config.toml
d_shared_expert = 0
moe_layers = [0, 1, 2, 3, 4, 5, 6, 7, 8, 9, 10]
balance_loss = 0.000139
vocab_size = 2048
norm = "rmsnorm"
tie_word_embeddings = false
extras = ["capped logits"]
Below are experts of layer 3 (counted from 0) of a mixture-of-experts language model. Rows are named router (the router's row for the expert), up (a neuron's input weights, with its number), down (a neuron's output weights, with its number) and show model dimensions 0-191. Each number is 128 + 32 x the weight over its row's rms, rounded and kept within 0 to 255.
Before each expert's rows: a language model's description of what the expert responds to. This comes from a sample of Wikipedia text that the model never trained on.

# expert 8
Description: Word-start consonant pieces
router [144 219 117 119  72 197 170 119  99  61 106 109 168 165 138 123 138 179 179 130 185 147 120 162 121 126 166  99  78 116 124  83 124 146 173 124  63  71 168 159 185 129 115 168 149 175 110 103 157 131 142 173 116 173 157 131 183 121 108  79 151 122 104 180  97 149 138 177 133 125 121 115 104  79 186 120 149 130 161 113 109 135 128 141 175  94 146  81  89  62 123  59 180 124  82 131 126  91 126 108 113 111 144  73  92 104 161  83 102 110  89  99  96 104 134 111 161 108 114 128  70  76 126 155 118 112 114 146  69 130 110  93 131 145 169 102 110 131  93 171  93 153  94 177 132 158 115 132 115 106 117 118 136  93 141 197 119 140 176 170 132 126 174 102 127 128  97 114 102 106 141 156 156 166 129 120  97 123 137 109 138  72  77 160 124 190 184 118  93 151 128 150]
up1 [135 186 126 111 100 161  80 112 120 142 134  89 113 151 154 114  77 128 166 125 146 141 148 134 154 110 141 112 135 164 151  97 129 113 150 122  89  83 202 171 101 146 143 164 194 105  77 135 113  66 140 143 146 145 126  37 102 123  65  40 124 138 128  95 135  51 103 128 118 203 111 101 121 113  78 134 124 143 141 152 140  99 120  87 152 116 101  94 164 122 130 126 139 117 121  90  99 131 152 146  85 148 126 110  88 132  85  66 103  82  75 111 106 123  87 118 147 125 150  97  97 138 152 171 154 125 148 164 104 158 149 128  79 117  86 127 105 134 142 119 117 151 123  65 157 116 133 175 117 137 135 120 196  83 163  93 215 139 158 136 174  97 165 127  80  97 144  95 161 104 126 155 109  96  42 199 128 120 159 105 126 140 166 149  88 115 169 182 175 125 178 158]
down1 [ 83 158 140 145  97 187 166 112 119 120 123  77 135 161 115 134 100 118 127  75 145 140 128  93 149 134 146 171 131 131 176 142 124 111  79 135 143 189 148  98 113 142 115 157  93  48  77 177 140 105 132  78 151 126 130 142 164 152 144 105 146 179 171  73 118  89 138 134 163  97 120 122 115  81 103 128 123  87  93 126 125 113  87 177 191 153 137 111 177 173  39 140 135 111 116 113 129 166 145 150 109  98 161 159 123 168  97 139 181 131  90  96  58 157  59 196 139 126  63 118  90 191 185 109  83 145 171  87 109 143 151 132 150 122 100  94 151 124  95 159 152 111  68 107  97 131 136  73 155 137 141 144 155 148  85 152  68 124  81 124 121 144 110 151 133  58 104  56 126 145 181 117  76 136 121 134 144  99 170 108 103 116 120 150 137  96 138 185  95  93 154 141]

# expert 44
Description: Media nouns and years
router [128 122 113 140 170 124   7 116 132 142 122 182  86  66 158 154 122 137  95  93 174  90 170 155 166 106 121  78 110 149  99 128 156 116 111 157 110  92 133 152  97 130 183 142 118 139 129 118 161 119 134 162 126 177  91 138 141 109 161 151 147 149 129 113 158 127 162  64 135 106 113  54 158 123 174 110 149 137 119 118 118 155 137 128 126 156  50 151  97  69 100 126 148 179 149 127 195 147 147 106  93 140 109  98 179 159 161  92  88 136 143 114 172 119 103 115 106 168 145 144  69 151  93 170 154 124  69  73  73 115 174 112 103 142 127  91 133  98  96 149 143 132 120 104 110  90 120  88  62 149 135 104 176 143 137  90 123 158 106 133 151 125 165  95 125 125 121 147  71 122  75 110  79  22 132  92 136 145  95 146 128 152  62 164 125 143 156 112 112 160  83  62]
up2 [168 178 129 155  95 139 107 138 131  79  15 143  90 104 113 131  77 151 139  77  92 151 153 118 106  96 138 152 121 130 122  76 129  92 133  89 134 116 114 185 173 130 122 114 152 129  97 149  95  67  87 115  80  93 161  99  65  98  75  74  71 165 106 166 153 141 129 162 149 183 114 102 133 153 143  95 145 177 134 160 200 136 111 118  58 145 119 112 132 116 125 133 159  68 145 111 122 157 184 131 111 144 118 184 122  73 102 113 131 143 162 117 103  78 127  93 131  85 114 148 105 150  95 137 113 141 213 129  84 157 101 102 137  85 158 139 161 170 100  51  86 144 146 134 131 152 140 143 138 190  63  81 108  64 154 136 140 144 113 105 135 131 154 102 112 129 184  79 142  72 122 149 118 152 102 127 115 113 105 154 110 112  95 148 123 120 151 100 112 200 164 131]
down2 [ 48 198 121  48 122 114 199 140  86 123 103 136 126 142 117  92  90 127 102 115 157  68 143 103 107  78 145 108 105 138 156 185 159 126 127  73 131  84 105 105 134  76 142 149 156 107 119 131 138 114  73  90 117 130  60  54  88 139 150 156 138 140 135 148  91 186 119 147 148 134  94  85 121 135 110 163 113 140 161  94 155  83 140 139 138 117 150 108 166 177 118 160 120  98 168 126 167 204 122 121 155 136 192 189 173 125 118 179 114 117 121 114  82 204 132 118 123 158 117  57 172 121 215 102  91 109 161 195 119 163 112 136  91 153 117 188 147 176 114 105 137 123 136 133 149 127 106 113 145 140 127  91 111 111 137 139 218 124 131 112 148 140 117 176 173 141 114 111 161 140 115  71 140 138  72 134 149  97 130 111 168 147 147  98 114 146 154 117 106 135 146  85]

# expert 62
Description: Spaces in lists and tables
router [110  92 141 174 164 148 162 129 120 116 112 109 136 178 134  67  98 141 127  78 163 119 121 122 156 111 114  60 141 155  80 172 167  69 155 106  90 103 133  87 154  66 134 149 159 136 147  99 148  87  90 102 113 158 112 130  75  78  76 124 127 110 156 103  79  92 177 153 114 119 132  46 103  93 179 156 134 147 145 152 117 123  97 112 123  83 122 126 126 102  86  91 141  40 152 132 140 128 171 211 137 114  97 165 102 105 111 109 106 100 105 140 100 108 120  86 155  77 162 145 100 148  86 145 114 116  98 116 117  95 140 130 148 112 122 116 148 100 105 148 121 167 137 117 122 123  59  59  42 126 152  89 173 183 121 100 121 122 115 175  99  88 115  79 160 141 136 121 103 183 141 171 155 165 200 154 147 171 144 201 155  84 158 131 179 143 124 148 107 128 161  98]
up4 [148 129  83 135  84 159  81 128 148 133 152 157 178 101 162 173 133 110 109 132 132  87 141 123 137 178 155 109 144 156 172  72 177 112 128 141 202 135 134 123 201 117 193 117 101 134 134 169 111 113 132 138 154 156 143 186 117 108 163 102 172 132  94  62 132 118 110  89 133  85 129 143  64 151 109 175 130 105 170 154 122  93 119 160 158 152  85 143 155 100 165 135 129 157 138 106  94  98 136 145  44 162 173 141 160 145 116 138 155 148 128 101 141  66 189 127 206 183 110 100 119 143 105 158 150  89 187 157 128 135  79 132 131 142 119  75  30 195 149 120 105 102  91 142 103  86 124 133 105 151 118  82 110  29 128 121 137 149 139 101 117 148 140 155 130 142 133 144 125 142 152  81  84 100  91 169 134 129  99 123 165 149 109  84 114 164 170  78 105 162 157  91]
down4 [155 174  90 154  84 159 126 145 112 125 152 110 148 103 186 146 135 130 192 113  89  80 147 119 152  92  90  94 101 120  79 124 158 138 196 106 134 106 123 108 165  94 123 166  80 131 123 156 116 116 110 178 123 136 114 162  58 164  93 105 140 102 137 123 118  92 163 137  87 146  92 129  98 157 135 178  79 137 167 209 119 143 135 132 191 143 165  76 135 106 126 147 144 131 197 128  91 118 152 213 131 174  58 165 112 149  97 131 135 139 126 156  54 138 130 141 150 141 110 113 127  74 103 135 173  96 101 125 133 105 156 124 138 126 102 115 143 139 133  65 122 137 137 187 113  96 139 117 166 134 139  92 131  73 163 100 190  90 161 160 160 133 159  62 117 123 146 121 158 119 133 176 141  79 127 135  51 122 208 139 168  99 118 169 156 140 145  78 118 174 129  50]

# expert 20
Description: Spaces and ip pieces
router [136 101 112 180 159 146 164 169 104  92  86 137  75 140 168  75 117 115  82  69 159  84  93 139 183 104 111  74 106 136 134 138 126  98 217 134 104 110 126 120 142  80 125 162 152 130 143 108 152 114 116 117 111 116 128 156  52  82 110 104 126 115 132 148 125 126 107 172 100 192 119 108  81  97 156 127 147 138  78 167 140 118 114 111  85 115 125 130 103 115  83  65 159  55 155 135 207 139 148 171 165 120 100 149 104  94 110 109 138 103  71 197 129 161  96 103 115 114 135 142 112 119  92 134  76 135 146  86 103 119 144  94 108 128 136  85 148 116  91 119  93 161 143 125 162 128  54  36  74 104 149 114 139 162 138 133 125 154 110 147 119 127 179  75 132 154 109  87  68 180 119 112 152 129 115  97 107 185 134 166 155  70  96 142 148 163 103 157  88 131 179  73]
up4 [125 147 108 115 112 183  85 159 113 146 116  97 125 106 143 150  84  76 129 118 142 133 183 148 191 105 105 134  84 157 165  92 114 153 158 158 166 138  99 173 101 146  89 145 154 199 125 182 157 135  88 107  93 118 130  88 147 127 191 188  94 127  58 114  82 138 143 127 130 176 142 133 111 149 147 146 194 157 156 133 120 145  90 113 119 127 147 156 102  59 124 111 141 142  42 116  68 213 162  96  99 120  80  86 153 135 189 120  83 142 147  74 117 102  76 109 111 110 136 178 107 166 162 142 116 100 107 133 105 151 146 139 146 139 163 121 202 138 184 181  51  88 165 146 145 144 123 124 122 149 113 148  91  78  81 117 125 155 123 134 121 162 106 124  66 138 170 110  72 163 116 163 125 102 129 126 130 148 125 167 171 116  66 133 141 157 169 105 143 124  96 158]
down4 [ 71  94 164 137 113 101 144  95 156 134 127  95  96 149 152 133 183 115 115  55 117 111 100 152  67 161 153 148 100 111 124 143  85 100 128 165 119 144 159 114 125 121 146 129 123 126  77 168 149 108 148  98 142  94  89  74 159 134 131 154  86 188 177 139 144 134 150 110 109 130 159 171 153 131 125 118  79 101  76 127 135 134 163  80 132 181 122 200 131 135 123 158 135 107 135 122 124  93 120  45 128 172 115 154  87 176 136 167 159  60 120 169 152 136  83 116  99 107 111 142 136 192 151  91 189 156  64  68 112 114 153 110  67 117 109 134 114 169 114  89 150 120 104  84  95 167 126 126 114 144 163 115 126 117 103 102 143 132 169 170 175  84 125 154 149  87 135 119 144  42 120 118  97 182  95 170 184 195  54 131  83 126 134 171 136  94 128 175  95  73 153 121]

# expert 3
Description: Compass directions, place names
router [165 147 175 142 105  93 120 112 124 139  64 127 122 103  66 106 141  72 126  99 150 141 131  70 142 133 160 122 145 138 168 148 126  94 132 130 176 146  94  91 117 137 118  93 191 160 117 174 202 136  93 150 164 188 136 119  87  80 117  25 137 119  69 130 130 151 103 160  49 133 149 131 168 101 158  97 134 149 157 137 179  96 127 147 110 131 136 163  58  94 119  87 117 162 111 119 134 183 162 165  91 100  87 127 184 189 173 105  62 135 102 170  76 100 129  94  86 149 105 144  77 162 146 197 130 129 165 128 152  92 119 141 101 124 141 139 129 132 105 118  88 161 118  53 112 104 184 161 110 152 112  83 128 134  80 138 121 164 105 121 127 135 124 128 146 137 174 134 164 166 149 138 156 131 112 138 112 173 115 172 145 102 113 166 138 199  70  93 138 154 104 105]
up1 [103 104 123 157 163 178 117 138 118 105 104 115  69 109 116 122 111  71  81  71 120 104 100 150 137  94 137  53 122 168 160 161 173 155  91 148  90  84 112 131 111 124 114 117 178 162 145 156 161 131 147 128 113 145 100 180 110 152 104  90 156 160  33 142 130  81 109 163  91 128 100 130  65 110 137 149 140 131 103 124 117 176 163 124 163  95 115 165 162 126 153 117 143 173 167 118  99  91 145  85 144 158 119 147  26 128 135 122  93 123 111 162 112 146 111 126  94 118  94 134 150 117 152 164 118 166  90 162  71  84 121 175 101 150 164  82 114  90 143  54  93  43 106 103 122 164 105  51 127 130 111 171 143 175 150  99 138 123 171 108  96  95 134 119 110 119  97 165 112 136  62  82  92  77 131  99 122 131 134 184  91 113  59  92  97 132 162 159 133 107 111 145]
down1 [150 142 174  95 108 134  61 172 168  88 162 143 159  98 144 139 165  91 117 186 128  30  88 148 121  82 177 107 111  79  90  70 158 130 125 137 141 156 150 114 155 157 125  93 116 119 164 149 144 105 125 122  88  89  80 148 116  97  89 118 150 108 122 104 138 164 174 151 145  63 144 130  93  74 176 168 125 112 109 122  80 196 100 118 131 120 162 115 158 121 145  47 142 169 123 144 113 106 149 114  80 105 113  82 117 166  96 109 149 137  65 155 120 111 148 131  96 189 119 164 177 101 142 108  83 178 169  90 142 112 176 152 142 112  89 175 133 142 140 160 111 132 162 123 203 132 142 104 135 170 116  92 127 173 108 102 148 149 164 130  41 123 120 115 103  62 150  63 169 125 160 142 121 113 153 114  63 132 144 156 163 142 144 152 149 180 149 108 108 122  90 141]

# expert 33
Description: Number digits and years
router [123 114 160 122 172 114  81 156 158 148  85 176 140  85  91 147 119 110  68 136 166  72 112 177 189 163 138 108 123 149 138 111 175 123  62 122  67 175 126 157 100 122 123 145 143 121 162 169 136 123 163 125 161 180 102 126  92 137  86 123 178 139 108 132 143  66 141  74 137 119 104 138 178 144 168 114 119 104 114 118 169 127 141 120 133 115 137 130 156 101 106 150 158 180  83 176 180 143 139 102 181 130  37  89 136 138 145  73 127  83 161 112 129 142 113  82 120 190 120 146 103 192  87 212 145 142 118 127 113 140 168  78 104 136 173 110 141 134 151 156 123 111  86  94 118 107 168  98 100 172 126 162 211 181 135  77 125 172 112  89  92 138 144 136 140 141 143 165  59 175 123 134 115 109 131 128 117 121 130 170 134 153  44 114 134 126 155 126  94 130 111  56]
up5 [152 153  98  86  84 159  77 122  89  83 125 116  27 160 129  96  96 106 143 127 140 128 141 125 202 102 167  88 102 158 149 122 115 127 151 208 148 153 131 171 137 138 132 103 136 122 157 113 149  94 104 155 107 143 148 118 140  90 139 140 149 156 107 199 109 125 105 140 160 111 117 128 108 124 132 119 174 142 125 114 112 122  89 117 156  90 134 157 102 166 161  79 160  84 113  74  65 159 174  46  86 116 161 113  96 105 161 162 148 149 119 154 171  73 191  94 135 116 112 102 157 132 158 152  79  98  87 166  79 121 136 163 146 141 123 109 156 205 120  38  92 116 138 149 127 107 107 138  91  96 140 102  87  92 104 160 149 162 152  62 136 180 168 126  82 171 129  99 124  81  73 178 100 132 130 169 125 138 125 142 162 100 177 131 144 155 136 115 187 129 155 179]
down5 [152 137 101  77 223 136 153 109 106 119 100 132 187  59 117 126 111 106 158 148 169 124 120  98  85  96 114 150  50 176  89 136 158  71 124 131  83 142 133 139  92  96 109 111 159  92 238  67 115 115  91 116  72 118 138 163 195 137 144 174 114  89 172 198 146  87 122  78 156 129 120  93 162 116 134  98 117 138 186 126 127 130 139 154 151  98  86 148 129 167 185 124 173 124 124 150 129 169  95 154 119 126 124 115 143 130 149 116 143  78 126 160 148 138  91  83 118 113 123 140 177 109 106 204 138 147 147 140  94 102  64 109 152 145 127 143 120 136 107 139 137 132 183 132  81 185 133 115 116 108  99 121 132 162 105  59 136 123 135 134 150 161 134 184 171  80 120 165 127 139 131 158 165 121  41 127  98 117 104 128 113 103 182 118 141 135 170 121 164 157  68 132]

# expert 43
Description: Digits in tables and formulas
router [119 138 163 144 135 159 154 126 130 156 124 148 109 121 135 132 118 126  94 163 192  98 148 134 108 119 151 111 142 103  86 142 162 176 133 117  96 146  98 163  85 159 172 108  72 156 152 145 127 113 102 132 128 137 113 130 110 103  71 166 125 128 143 154 104  66 120  88 105 126 105  81 146 122 165 133 113 121  92 160 119 143 122 120  87 131 119 135 118  77 108  99 182 193 170 156 190 130 117 125 156 120   0 193 181 148 116  75 163 130  96 121 166 137 115 119 135 152 175 146  88 142 116 166 111 184 118 144 144  65 142 146 110 153 110  95 137 142 112 117 151 133 102 122 121 161 114  68  41 134  64 106 131 161 166 120  75 148 186 139  85 154 136 131 105 137 102 141  77 144  61 151 119 138  80  88 105 190  80 126 161 117  63 128 165  74 191 181  97 150 106 152]
up1 [151 157  99 149  71 146  50 107 138 136  84 140 129 127 141  88  93  69 119 111 151 159 133 154 175 141 158  87 140 134 127 127 157 171 165 172 121 125 170 183 157 109 142  85 136 157 112 122 129 116 131 149 119 123 114 126 144 153 135  74 116 150  85 132 152 117 112 154  95  91 137  84 106 151 112 147 193 168 181 156  95 107 103  56 151 103 180 126  90  70 112 105 162 122  55  75  47 154 122  89  89  94 124 150 107  71 146  91  95 143 105 192 125 108  83  71  96 156  88  82 106  85 173 106 120  80 154 138 128 182 170 131 151 105 146 125 177 165 117 161  92 138 111 169 131 131 136 135 177 141 135  90 135  67 129 102 143 181 125  97 108 166  72 107 101 152 171 130  72 120 151 116 158 116 159 190 156  72 101 129 116 147 114 139 130 147 160  55 143 145 106 100]
down1 [108  90 169 145  93 112 144 128  82 130  97 116  42 120 126 159  92  95  59 136 129 139 127 110 101 159 118  99 174 110 104 192 105 110 130 166  93 181 123 140 156 185 111  75 121 133 181 120 144 131 163 142 150 108 155 130 193 162 143 141  98  65 109 184 128 207 139 125  94 111 157  67 142  92 173 128 178 143 136 146 192 164 110 162 127 162 153 168 154 150 116 191 147 109  88  85 122 146 159  77 106 134 137 100 136 147 163 111 151 106 127 136 103 134 121 133 156 165 111 131 102  68 177  76 119 171 125 127 116  98 117 162 139 104  85 103 170 120 122 127 174 142 169 137 110 155 115  98 152 143 109 198 118 152  69 153 144 193  73 155 101 111  94 144 141 103 103  84 158 133  57 128 125 110 139 133 184 181 160  68 142 143 139 171 101 135 106 120  64 160 106 167]

# expert 7
Description: Plural noun endings
router [166 181 118 111 121 170  70 118 113 131 131 191  79 127 131 170 123 154  77 127 162  93 148 136 158 145  90 106 151 110 124  69 188 148 196 141 139 161 158 143 136 175 108 111  93 154 157 129 170  99 148 143 139 202  67  82 158  49 150 100 117 174  85 118 103  98 144 155 106 202 102 127 154 140 201 177 140 208 136 123 152 147  47 126 126 106  87 111 134  67 126  74 162 107  63 110  76  87 170 117 107 162 117 135 157 123 146  68 145 137  60 130  84 124 103  97 127 103 144 128  99 105 157  92 125  56 112 147 137 123 143 142  90 142 137 144 148 121 116 145  98 141 125 172 159 136 155 119 115  98  86 124 149 137 103  98 119 150  87 119  97 184 124  85 149 110 174 164  78 133 129 126 112  80 166 145 104 160  96 137 123 106 162 162 162 143 128  84 145 137 136 113]
up2 [137 196  84 147 169 114 128 154 195 121 133 149 169 118 132 112 107 119 109 123 159 154  58 104 101 121 160 115 147 143 167 124 137  96 100 186 114  43 108 163  97 106 109 112 102 168 103 137 132 136 111 156 126 194 186 172 152  92 148 132 131 138 126  99  97  98  73  93 175 125 162  99 142  89 113 153 144  57 129 149  91 134 135 143 174 150 140 145  91 122  96 140 125 170 115 143  96 102 189  91 107 140 132 142  20 106  46 120 135 104 158 141  95 134 211 139 104  89 142  99 151 113  98 120 109 103 111 103 138 117 145 185 168  81 184 129 131 128 144 107 147 109 125 124 162 153 120  70 108 133  68 120 181 119  90 161  77 132 136  68 138 123 113 124 120 119 140  94 133 144 204  95 100  82 187 180  93 156  91 124 101 158 138  85 179  93 148 127 115 141 126 147]
down2 [ 85 112 117  56 126 113  93  85  98 195 212 115 157 160 103 129  99  91 156  63  62 178 127 176 142 149 128 133 131 155 161 209 112 135 135 139 133 147  54  85 102 164  95 141 106 138 148 108 127 202 113  77 153 119 117  89 111 116  80 122 116 195 139  84 120 119 126 146 133 129 157 123 175 133 164  70 165 131 183 146 130 136 118 136 136 135 179 146 127 134 152 109  86 130 190 139 155 119 150 179  91 130 106  93 133 147  99 139 115 167 106 134  91 179 117  94 110  33 134 190 118 163 120 145 125 111 108 117 147  86 118 142 154 181 137 205 172 169 166 124 101 128 126  98 182 107 173 111 126 147 101 101 129 150 106 116 101 121  87 110 168 148 114 122 164 135 153 170 127 181 120  80 118 169 105 132 112  97 138 157 138 120 122  86 113  92 222 120 118 129 126 120]

# expert 4
Description: Digits and accented letters
router [173 167  96 140 148 123 108 131  78 121  98 138 117 155  65 136 115 174 193 180 148  76 136  66 127 125 125 158  99 166 105 109 138 147  97 108  61 109 112 163 178 174  91 129 168 160 190 123 158 139 153 152 181 148 101 134  82 152  96  93 131 113 111 125  77  74 110 110 135 144  36  84 159 142 190 135 133  96 136 145 164 109 126 162 101 112 101  90 136 116 147 149 135 190  99 122 163 109 111 115 130 190 106 126 158 131 178 103 110 114 146 108 112 137 156 134 135  98 167 112  96 137 119 154 101 106 141 133 163 107 124 115 138 143 111  97 123 178  65 184  99 164 167 101 130 131 125 145  78 136  57  89  91 180 143 113 130 159 157 118  97 100 105 103 101 132 128  99  76 152 184 159 143 139 225 115 114 135  86 142 149  92 114 206 124 129 196 142 119 127 178  71]
up7 [116 179 148 169  47 102 105 134 158 143 169  64  91 176 204 178 126 135 157 149 103 140 158  85 152 136  93 108 140 118 205 169 143 135 111 216 130 128 149 149  83 182 135 146 124 165 115 103 104 141 137 178 115 118 104  75 143 122 165 152 125 162 113 137 128 100 115 150 153 136  97 150 137 120 144 138 128 170  82 113  84 154 124  69 131 102  64 132 117 111 162  72 159 102  52 142 110 163 172  81 131 169 174 121 110 149 178 157  92 206 178 165 137 112 110 128 139 128 113 109 106 145 141 137  91 125 161 118 141 140  94 161  87 189 123 147 150 142 219 110 133 127 139 116  90 135 123  80  98 170 113  99 172 143 145 120 127 157  85 108 174 140 145 138 125  87 178 145 141 117 138 128 118 104  82 161 132 125 143 118 147  61 194  87 159 131 123 136 131 144 148 208]
down7 [161 133 105 144 105 115 126 105 158 150  70  61  83  79 126  86  79 125 155 114 146 160 101 162 142 139 137 180 148 193 119  92 149  82 109 105  91 140 127 133 149 241 128 110 116 157 122 112 144  98 130 140 149 167 148 123 102 138 142 188  63 126 121 153 196 154 132 111 112 147 123 147 130 109 122  99 204 134 157 129 136 154  97  98 123 165 105 141 123 105 135 125  91 171 170 148 123 171 163 168  83 136 110 123 160 115 125 136  69 134 120  75 157 103 140  49 150 141 116 161  92 148 120 187 174 199 116 175 132 126 108 114 114 159 132 175 180 156 138 121 165 117 107 138 103  65 120 120 176 127 187 160 104 177 125 156 110 122 115 143 158 131 198 145 154 130  89 110 144 124 156 194 127 109 113 172 152 179 114 107  72 132 180 181  97 178 130 114 192 117 102 172]

# expert 46
Description: Capital initial letters
router [115 156  95 155  80 117 153 154  35 119  88 127 106 138 160 136 120 119 105 137 170 123 111 140 109 144 110 165  39  81  90  92 142 111 195 140 130 146 137 162 154 126  85 108 133 110 151 138 125 110 123 143 172 142 138 180 110  94 134 174  60  86 124 142  72 136 114 146 104 187 145  42  89 129 179  97 132 126 144 143 116 168 113 158 129 126 110 133  69  90 100  85 154 118  87  77 157 151 131 104 153 177 146 149 147 142 163 115 151  99  88 194 137 134 102 119 103 139  94 148 125 129  81 139 117  83 161 132 114 112  60 122 103 128 138  98 172 149  98 129  63 194 132 156 184 166 118 102  94 112  53 120 113  88 103 160 113 149 117 157 101  98 162 111 113  96 110  81  85 135 109 148 111 168  70 117  83 140 141 115 145 124  32 128 147  99 152  61 152 158 163 147]
up2 [176 172 142  79 163 167 132 146 199 162 130 167 136  91  92 134 131 164 151 122 110 151 161 143 178 117 112  29 127 190 167 200 115 121 111 125 136 104 166 122 104 129 178 164 173 117 149 125 187 171 108 148 160 141 141 146 146 135  94  90  97 127  96 158 193 115 109 157 138  94  72 133 138 118 132 179 171 151 111 132 144  95  92 129 122 146 141 118 148 109  94 120 142  86 104  96  96  73 167 133 155 113 108  55 141 104  95  68 150 122 132 135 126 122  74 101 126 109 156 144 103  99 132 153 110 115 163 134 126 161 161 168 140 116 108  94 174  73 130 117 106  83 140 149  90 161 174 147 147 122 185  81 127 157 132 117 172 226 174  81 142  95 119  98  65 156 143 157 110 144 179 110 101  85 195 138 129  85 196 125 124 121 183 140 109 161 116  98 113 163 138 136]
down2 [115 125 122 123 114 137 133 136 147 166  89 143 109 102 111 137 120 170  99 114  80 157  70 141 175 150 121 100 166 153  73 158 121 166 137 127 116 168 136  90 127 140 151 125 160  87  78 158 166  96 160  91 123  82  88  60 162 154 125 204 135 106 145  98 130 107 120 135 150  83  81 131  63  91 105 143 140 119 182 149 129 137  71  60 131  84  95 130 165 151  79 141 132 131 111 134 112 144 121 153 135 113 123 173  84 172 110 119  90 122 142 150 170 136 178 102  92 138 141 113 131 136 113  92 120 147 108 114 134 180 175  92 138 111 136 117 176 112 110 196 206 123 106 104 156  66 149  96 104 100 194 156 128 107 189 117  99  69  89 142 120 141 101 160 191 138 129 101 132 186 136 141  78 153 133 132 155 145 117  97  95  51 112 178  49 135  86 193  57 123 115 122]

# expert 35
Description: Word-initial pieces
router [138 202 136 177  63 168 124 133 115 158 146 192  69 138 165 201 105 113  58 118 154 160 148 138 103 140 101  69 159 162 153 129 104 149 114 108 104 132 140 139 156 118 124  83 159 120 130 129 109 105  79 127  94 148 186 104 114 118  72 150 146  66 128  83 119 163 145 178 153 120  96  77 154 103 190 144 131 113  86 163 177 149 118  48 127 115  87 146 158  91 114  95 138 119 163 126 191 151 164 165 141  80  83 177 102 101 107  38 133 145 105  98 154 119  89 135 119 120 149  98  87 148 126 108 115 143 126 167 109 141  81  86 124 112 183 101 198 159 157 136  94 114 118 131 113 173 130 177 113 101  98 129 145 117 123 125 176 177 135 145  65 120 173 131  97  96 144  69 117 148 120 149 116 118 139 116 106 147 147 154 190  92  62 124 159 139 165 114 104 161 154 124]
up2 [ 60 156  95  44  74 161 137 107 104  99 110 182 171 155 129 158  70 131 153  77  95  99 118  66 132 122 123 116  99  98 154 143 125  85 153  93 113 142 213 147  95 133 191 163  97 116 173 128 107 122  87  97 123 128 160 112 101 130 151 106 153 150 124 134  89 120 130 114 137 153 115 146 137 183 127 140 130 136 176 186  60 183  96 141  79 157  92 152  73 105 103 101 146 193 103 132 143 177 172  93  82 107 148 123  78 127 125 147  72 113  98 128 166 132 147 127 123 108 137  76 119 107  82 149 101 135 150  88 117 147 222 101  97 133 104 150 156 105 181 158 142 177 118 101 139 119  82 116  85 125 147 122 176 130 104 122 158 125 159  79  86 128 112  67 125 136 147 106 133 109 188 180 118 121 126 179 129 161 155 129 151 100 170  82 145 157 123 126 143 166  56 144]
down2 [106 144 192 145 150  95 106 137 138 153 171 176 157 140 117 128  99 120  82 116 124 164  91 112 122 178 115 135  75 128 126 234 133  90 215  98 147  70 107 158  95 127 142 153 117 118 115 156 138 139 104 164  94 101 168 189 153  91  61 121 122 160 156 121  78 173 125  91 174 130 130 124 136 167 144 170 169 187 115 165  88 123 132  98 141 134  41 126 167 160 140 183 113 156 123 163 172 139 143 179 117 139 139 121 111 117 145 152 200 115 132 111 113 156 127 105 107 122 104  85 161 132 172 107 175 136 141 101 161 127 170  97 132 117 151 172 104 125 148  81 131 122 141 131 160 116 149 138 145 121  66 140 116  88 118 139 178 136 144  63 105  82 160  74 141 167 141  95 175  90 124 159 194 171 162  99  95  92 106 157 106 111 166 113  72  98 148 172 103 190 109 134]

# expert 57
Description: Word-ending pieces
router [125 155 103 129  95 136  28 137 107  42  81 168 150 100  85  86  92 114  88  88 110 122 130 163 143 148 157 118  92 127 116 124 228  56 169 159 106 137 112 205 105  91 151  43 182 179 100 153 126  65 133 134  77 122  69 108  76  94 162  96 133 153 132  97  95 125  93 133 115 120 140 104 167 160 162 146 173 136 177 135 117 152  99 102  85 157 180 164 127 115 148 141 167 148 116  93 120 143 148 169  90 111 100 142 154 120  94 108 122 107 104 141  84 114  96 145 120  69 127 182 138 119 116 146 125 144 164 164 116 172 138  90  73 122  96  95 206 126 106 127 105 115 200 124 119 113 143 179 130 138 106  97  99  91 133  94 106 187 110 111  98  83 161 130 110 121 108  79 113 140 123  94  85 112 110 156 152 128  95 132 145 127 113 113 131 101 158 143 108 155 122 149]
up1 [ 83 104  74 102  92 154 140 119 111 120 104 135 151 116 120  94 149 140 125 112 119 122 119  64 155 142 175 151 183  81 149 165 124 109 191 146 101 107  81 126 148 114 123 151 131 157 168  80 133 111 108 151 132 164 124 154 112 107 152 102 164 175 125 141 126 137 153 160  81 106 188 123  83 171 116 171 118 108  97 177  69 116 168  21 197 194 107 207 141 101 118 122 150  51 145  78  92 170 156 125 109 152 123 140 101 125 131  76 144 158 172 210  97 157 120  63 109 166 107 121  62 174 105 111 103 140  84 122 166 156 100 133 128 159 151 100 207 138 129 130  68 158 110 131 134 144 172 143 179 133  86 122 157 118 138 132 105 127 132 133 177 127 158 126 110 119  68 113 133 132 134 130 180 107 124 179 177  95 154 113 112 148  95 113 108 134 142 114  76 147 111 104]
down1 [137 116 170 183  83 101  85 111 166 147 104 159 121 113 124  93 136 178 126  61 101 143 110 177 138 196 100 102 118 152  99 126 116 149 163  98  96 185 184 120 132  99 180 146 160 133  81  91 200 132 196 170  95  87 127 105 176 120 114 153 137 166 132 115 147 157 105  82  71 154 144 150 101 114  58 142 181 142 153 157 114  94 154 166 113 141 131  90 106 165 134 126 182 156 184  94 162 102 106 142 106 110 135 151  94 164 192 179 149 115 107 145 208 124 117 122 120 114 118 150  60 215 168 147 113 116  91 106 127 109 136 109 136 112 144  95 140 168 116 103 111 191 138 149 124 122 137 143 131 129 165 150 115  91 147  98 167 127 128  92 157 102 148 136  95 124 133 206 121 105 174 201 163 139  79  65 181 136  89  82 127 118 139 133 108 131 112 158 133 134 159  97]